Weights of a small mixture-of-experts language model, trained from scratch on English Wikipedia.
Size: vocabulary 8192, 45.4M parameters.
Training: a variant of Adam for the experts, 4818 steps.
Below are experts of layer 6 (counted from 0) of a mixture-of-experts language model. Rows are named router (the router's row for the expert), gate (a neuron's input weights, with its number), up (a neuron's input weights, with its number), down (a neuron's output weights, with its number) and show model dimensions 0-63. Each number is 128 + 24 x the weight over its row's rms, rounded and kept within 0 to 255. Numbers have three digits each.
Before each expert's rows: "gets" lists some tokens that make up at least twice as much of what it gets as of all text; "raises" lists some tokens whose logits its average output raises strongly, later layers aside. This comes from a sample of Wikipedia text that the model never trained on. Tokens count by the router's weight.

# expert 4
gets: " |", "0", ",", " and", " |  |", ";"
raises: "ound", "ook", "ock"
router:147116118125125112133137109128152130128119143166135145141149141142121164111145103136112122100149108102143149097094122147154112097151136128146094135140118135110123085133104127119098131153124141
gate27:182125133111112117104142154176103135136127117110117143131173113093142083117142120130137188108124114143119118125134120157162122106114150135152099164147135100144156119147098072160074139118146121
up27:114080130088116164158128127126150110085119138089123100127118076163134168146129115166136096095121152132162128159139191145152154175141093129146152143097142130103121095162149126161107116120142149
down27:150134151164126157134184110083159122118114072094174128142128117135130125156125152102155115108097123100139098076147145192189189110119130121163149088171108124146129116120091170141132151100142192
gate28:127158130073132150149114122121143119095114151147092141127148120128139140160149145121103107115122132115119164111117108125117177085159112124136115129121126109159150096155119124124147165152156102
up28:148142156155098164102150156172129127136117109125134107137162141093110177126158140136141125122161120106088146134102090150133146184134083112145136140105132110146127097108125115096101118077165149
down28:108136117163107133122127101116142190123144099111158124110148126122133090146077116134134174137101138144125144141147133118164128151122107139114174124112110113113166129115120086116147107163099128
gate29:088125125159140095131115110142105156127109146160125172129158115109136133100126109142114150103110130124119168193160135124161124121099148133133185164155135120128134151137159118129158151184104099
up29:068106144147149102110121100171132083096144119138131099158160101152124150130081136134162140117152138149125155123125096098082073131112110159122132174108137109172140118129129170105157137099109079
down29:121102145110142166142116111083142127116120125120166156148121139166112109149163138125107170119120150101097143122117141148161158097145134121103137120138126147132128176150125147130175090115138129
gate30:078123110138149148130080146077142119158135142160144095146131110081148158104115126091145054110155144029115149119144119101112115154106142145187110131135105116120148167140154142122136134142107145
up30:124147145191149104173143144160127141170144133150153113138135080101127189104147124134141104142153162085153165175125126123153145151125114138163126152129126139115129143169131146153094114108115146
down30:139129137127140123143170130130114084169153118125130126109130123143148105093152078110107135157104167107098099116080134140144065139130135155117127136132132105131135106128128168148147083091168130
gate31:138089116109134088146122142117178106141130129199127162183125127125118111088145124096133116152147108114132137118106119159160154103118068115125123123188118105124137123101147130149108153111093137
up31:127163166091150148148132143131197129110157086121140149167149118099100114148141130130136094132123112141128089111131150145105131096144120111122188160145104185106154133096119175113134073161134134
down31:129134147107152108103098138123148129110097123124165147090116119152144087145123129145150163112144162138124168135100147098130134129136153103128121123160117161167161151112108201134150101069133118
gate32:108156121185193160103140100149116113132144125117114142121114128164126115140103158122089099133147118127122136154074109094094154125131166134112158115126143148145122080133164111157111152129092118
up32:140120107140108128134156134129074121152160155132125128127114211112137115138098148137134161100131154107151104133137159150174127164144088119145128130109123182093127156131087138096174139136130133
down32:148160132147145161103112133144139139122123139132101151122150175140147098119155188111117133090122129164149096142128084089126101117139117117139083150137122164106120140124143135083089133137124102
gate33:116114145140154127157095136159112143131132165102100133135090135131138123173107125119099118142118134096159154134130119118157143077132149139113124116080105096130087149104096163117157120152146105
up33:122118092155115149138173111075150153130145099111145121117135110176139123155130190156111133154121147149109140101142160138117147144117124160129127103157168148123122122122129087181129108126110102
down33:130100190115128122098095107093110077145130135130146139138121118178131112136167110104135119148062132120124102125163146105133114116159152142084112101148101117110132147132116143081130116111140153
gate34:078089141094086177121136145099142129144090131131141113107135139144104093071120150128095086112124128109111122119163110142137105094092127114109139116120143120129104128122058155130126128129128128
up34:154135118152129135126131103118163142088150131107165089099114123106100188093154111143158092109138120181103120088160126122128144131152097155146149179155107143108163143112141140111169128094120125
down34:169176105131120132126146140144142119141130135098109119130117103114155136156147178127136119128167127136137092126169128096150175165152123112163100166129115127066137125155119125100101140146122125
gate35:137102124089092117129118094141109141097140101130087116129136120110139164125148083143098125117130112131135166090123150107147153074117147144103146090141128126131091103139141040150114148094173140
up35:135101110088119131171070115150129090150133138118120139192068166111161071170131158147150095140122118081130148120156114165088158105113088155148133117145145129133171131117165148112138137091136122
down35:113160126105123127131125125111143121085136113209135150140150109140132109095109114111119123166126123104122111172148137137172132111146125131150173144135106153141156128105120192120172121138089139
gate36:180110128111159144148125117116134105131108122142146134151141108142098159104162126115119111163086138078154135106135134132130172125151162133158165138120150162163138153158140133143112123106128098
up36:185102151161163096068144172079098116161116138126124128118123186092147117119071128145070157163129139137109110119179067090124167124104139177132126092138120128116144109154130131113092132096110128
down36:102137107119129144166130151146123152118093128146116117097121089130165119145129139121095142123163135157150122153103115119074103158106085102112126082097130117188142138123123145135115105103107109

# expert 10
gets: ".", " and", ",", ")", " |", ", and"
raises: "\n\n", " His", " He", " It"
router:121091116119158121149149117122136145121162146126153145150148145132145144143088120140149104139158104132125147090135118126202135093095136208131098147134120094142129118131141146118106134148157137
gate27:170143129115063160117131148109107091152093163114113141096119110114126115144152097086095174083091151143134118063100135137111167099134141080116150126135122122137156147100124112085179071124131137
up27:141100108117147092116162149114087125139122137145122151151111123131092093128123093136098145120146148142152105095138118150184169120065160132137107101123121134148162125148154102084162115154138147
down27:116109122070141134184137132133150136096101126141149100141121113138105098148097130171120111156135125119131116117141128125181143176100102132140130120123106108095123138196131120131134175164142157
gate28:112084089115133122134142155104145139135161118138152081098121106158138108136088118195151064139104108114101136139109094126160104120123096163144126128118133115137130108093141155129110159187129129
up28:151128109106114129127138132110138138195098112115159167118090102198141157100086094131131081147113132099153090143123129116135115138098100117132129120099135099152122114141111126141141153142157094
down28:116153170115186115114131082113136157118107094093149118184111129152113152145113152124105142125154149110130149113123129153106116147099171121128154121092132094101076119108138111154125098146155122
gate29:146095081112163124165141161129175131102139112143135113130167142132146115153120129166123104142118122128146123140138137157126119144142107170107141126102101110116117138137153136122115167131109134
up29:128105115140153119158118126136129091119177093142102160164154132101093112115114127097190147115139154135143212105132118089104135159177123158114082138162212098131139115146107129097094134144104167
down29:127117091157169125130142164156149117134140119144121148169136171119162089144136117086107146115159105133145146145143122151114143098132134147115076134149104080123146136153159135123068198148147154
gate30:078115133111135179094095091140151105145126104131134128110116124126157125163091132099094084135126087138112147111121116102117105120139104144144099145144151139132138116131128169185102110142107121
up30:152120130133142140137125117131135097117132144119135160131117139146089109135122123139102106153172119145131187119123086178111111100134088140135138125133130087080161130126153157159123140155092135
down30:131108135123107139148151077138152137171136123145115145145155129132145108125108100131094125140134117134185150133075089169136115100109170130129144133132153092147121122134121190137120143138084162
gate31:101119104107099148151115155112171137165118140119099152107116156157122110176113107154121106139101133117132056126084132141090133116102096120120140111130156111089147061130169135132162136140127113
up31:162115119134131177167136103123142138142123141129121119116123151128149148103096193160130081123135084176081140142112103077112138180129105144151134143112131131141127106121161114178102122089155119
down31:082149156113120157175132093136142182130137098124098117130129128126142168127102117087158131099133132136159144126148109105109103141128119079129108146086131116104109128141123157150144095111108123
gate32:175089113156112114124123123131162158164161112131125128136217112118109151137129132117132094115119130158178123135140162111103145149152106168185142107140122132116117066116141125111091132136139106
up32:124144078141120133132097151122099105122109122154160133123087105145161115138133131124130204111132104075092124101128093137167122146125109108098141126111099136096148151137122145105151153152109139
down32:129125107159141160105160160147136154123127135149143168153161136101152113122117148130089110134133129135152152110159117111109168104135150161096125129145120123126120135136105146121082144141141138
gate33:158106127059100128146115137126120123087133144121145158109143091085082120118154099114101175122131124102136173168130151123155157093115118085135162120136119121133120112109170134104167123150129118
up33:136107132086140091128119137116124152129103137149105129166138167146166149105087156150105120103090158165138071158108101119130152128165116152097137116084120092094145139105086116144110140156113134
down33:151140154134109142094117097155129106140151113091126137088146126117150155111170139109161116130145158130124169156112113123150152114141154124136150106127145120140139059114107095090133100112145139
gate34:140098132169086164144131163115127143124163132116139114183133132113131141089171171149146117138126159104132102110123128108137148182102131136123135128145105103147104126126119125159135150134139164
up34:137153162134135131092139105154107152117111089147125113143154135132127122147128096086128196134182114169190167148145152117121131129084144098132115131175160115150114135147181129116128117098132107
down34:159170150143129122105176138144151124132111079077104136134103132124075106104093163151109126125178131144143107124077127114132084105123112096132138119137140160171123103131146145175101139137161169
gate35:129142137153151129123153135115112129119185107115132118134091100122148102079123146141138189104155147135126108128137136093162126096120161115134136139118123120131124151142095114116098127136136108
up35:101128151150061154162117104103130117110148115105130173134141124127123146103149117077114176135140134108148126122119149156131137115153140121144144122136111138124141109134083103123154108128126138
down35:129103124145168139137149111144145119160112080108129099148161163149110100159130129122115121087147168169145116121160146122115131159099098108154170108155138147143105138092151124151138082133148152
gate36:158100091091071112113137122095126128089147149113141132109141093118185130155118109100136112141115157080111181079160110109170121141135097138166133138104095099113099086114122140082159157165141109
up36:139126127173114126129133108146116137109097116115120146148129111149158120100134159128153102126107111124149171122119132087105136152095123148125096165109155118166162069171129133132126110161139114
down36:125110138128163102141105141104157125135112101093117112154105147150090129131086118116067131167122111123169070121108106147131134119105139092123114123117121138120098155133150166181098136121105152

# expert 31
gets: "\n", "\n\n", "| ", "|", "-", "=="
raises: "-", "- The", "- A", "- G", "- N", "- M"
router:104140086154115169117118155103150133142134135188081092137115174099127098118108119203160103117132126110118131131145107140095158154134108173153091117107115124113102127136145143118124170155139133
gate27:137154156105125167168142124169129120121074150099090130073123137074144112159192163079171121135175090103101131123128152129148122120145127119109133125107089096111133116116159110126132122145135094
up27:156160140158099116097120144094116105108122086130152164144109101143115125140126098139117136089125101158152119121098139111139134155117205158129139141135101104144138132116092155135128117115149163
down27:106167107128099111142117116093121150145104123122131141133135109156133100107130132120117131139128089143145196147115144125148168138151171056105139181117162142143150100149129131073108104103147109
gate28:144157115119141112113148145128143133152127115147132191180188111092136140092107150188128123142144101202097111088151119157156183112118122106110131126155169122161134113122105115133154079138106137
up28:127132096102144091117112117107110143103119152072171115117155113158153098124131162126129126119119143103162135109131140134145120136139115130092102105118118147066136114101074134118115107178145161
down28:136132095142148119124137140126136143133151139092085100162126148132132131130161148119175135078126098155086129098115134156117143169066133142139120171122139083143111129131115145160160125139106103
gate29:106085104099157125111146117156162135150121135124137157172107154144110103147099110098128102170135163174155136128156161111102100103119133126139124110121170112127131092106143100143149160146150093
up29:148164143091125141140109129155168143136156111121121175138130140161081109151116111103122121107148127123121097144124101124123099106143155145138113140152095104141092089086125161134109163159138147
down29:146120111126139132133128152117130070150112114160091103085109139111099119137143088135105111106142126142139126139137109121075093133136176126114100167120131115143134116148122131147131117082112097
gate30:109136139122141094121108121120130180106102113155149122117125122110140115152124106106134121134139151080088144139155100126114121086179119167138158130120118116107097120089163131167121114093070117
up30:099135127162141122122118132131116119102150143126125104133092100151154129142059171119181144154155121097169106148142123135116137149132117114130101126121097121128144151141146134130108124109098112
down30:143134183171142146181143139132113159119130100124113174119091140146159085143119106122118130139142145161110133162188175146075121158166104149126150096060133139145121100152075151128100132107100118
gate31:121092142109177088074135115167134123155135177148132121162133127085115148133125194175137119142124136148103109122130144111120142138108096183149111120099142186124101143153115105139086114139137137
up31:104141135145163091123117137103105142113120122140119152171144104095157120124109133129085123090126139155137116139135114085103154067126106159102112125112103152175124127133113140140144147107132117
down31:113102117136096108135088124099091129144146108061099104136130103082147154151122126097129122117101145140156154116171141106138104140111121099132144130090109124108153097137118158061161116109136152
gate32:162049125138130123129123161083118121126108160162166121113139117112130153140152099141134075151118159164129115153128145105128138125151127158082093149122126133138127117146092106124153131139154135
up32:148080085140160091144149184099128068174125155154129136064141160110156141104148117142156136132158114138124152152083123136082106118133109171122097154109126149118176101174160102118131118123096128
down32:121155103129178120121152124157112116137119125118082149155153149139116125125065142126148127150129181127153128196203139118115142161171091158100174108120136140110177124148112123109145115133115117
gate33:128123102097115138142124115098125123176154109132110176142142124141106113121083105142138108166127105106119131134106079133140137146132130139118130104153118132110109092142116093103160122161104121
up33:137127099133159112129133120134141096112145132109113115123124114101107149103109169167100159127093109124128124115102137124119178151122103145129139124129155178104133148176152162118124138157123142
down33:101138136129157098146143153155119148070109148139109134122081115118117125158105119145069120164094110167135143134191172145112106112127133121157130135085124155158162159138114142153106125133102084
gate34:141162135147110111132130116118081129150100078176108105087154166104109128082126144156085115103108142116142130109117117059137150159101119101125142127161099154161154121136140110111134126134145150
up34:103150128111159146140148125145127111130137162084124145140121117155173112158150122105113147133140104144099112137149144166110122098199129146116100141101119122112087130120122167118141136089145106
down34:110124155129113139126112090118156089154094126087101172123153129114157137129127187123081172117120120157087132092129166122153112075146114110132112119129158111124149132143088151110139153095069124
gate35:163107109126147109161123160158103131155106101118126112140162131124131102132134146115133120132135165139123117156134121154131136122140120141154128094084125092122098137127080141123113092103109120
up35:140106078141172090110135135148129122110119113154147135092157118126141122134100129145174137161161140122106104140148152121119093129088124130117135118153130142134097133107121169131158114165145117
down35:129108106154093148127096194142086121113151131131162105098139129132106066115085143125129161146088134106104118171129123068129107129160128161160151094098117082106095123122129129156174155115139113
gate36:146115145135083090129106144095109131111126111144163136135130086099148167124128138114128156182096101163132093125128157141140154176170102141097101113153058131115136151151164142112109099124182138
up36:135125135113087104099108138092082121123128088158146112146141141073122124120150126171153145150152081137119127157116097151119134155143093138086100134122115139126125164171189104113126123119149142
down36:110147101127124120176120073160154107120118144117147136128156159141103066107102125139141135113134087111107126120104076146100082133148156102117170116159152105104144139128131133104171099119138156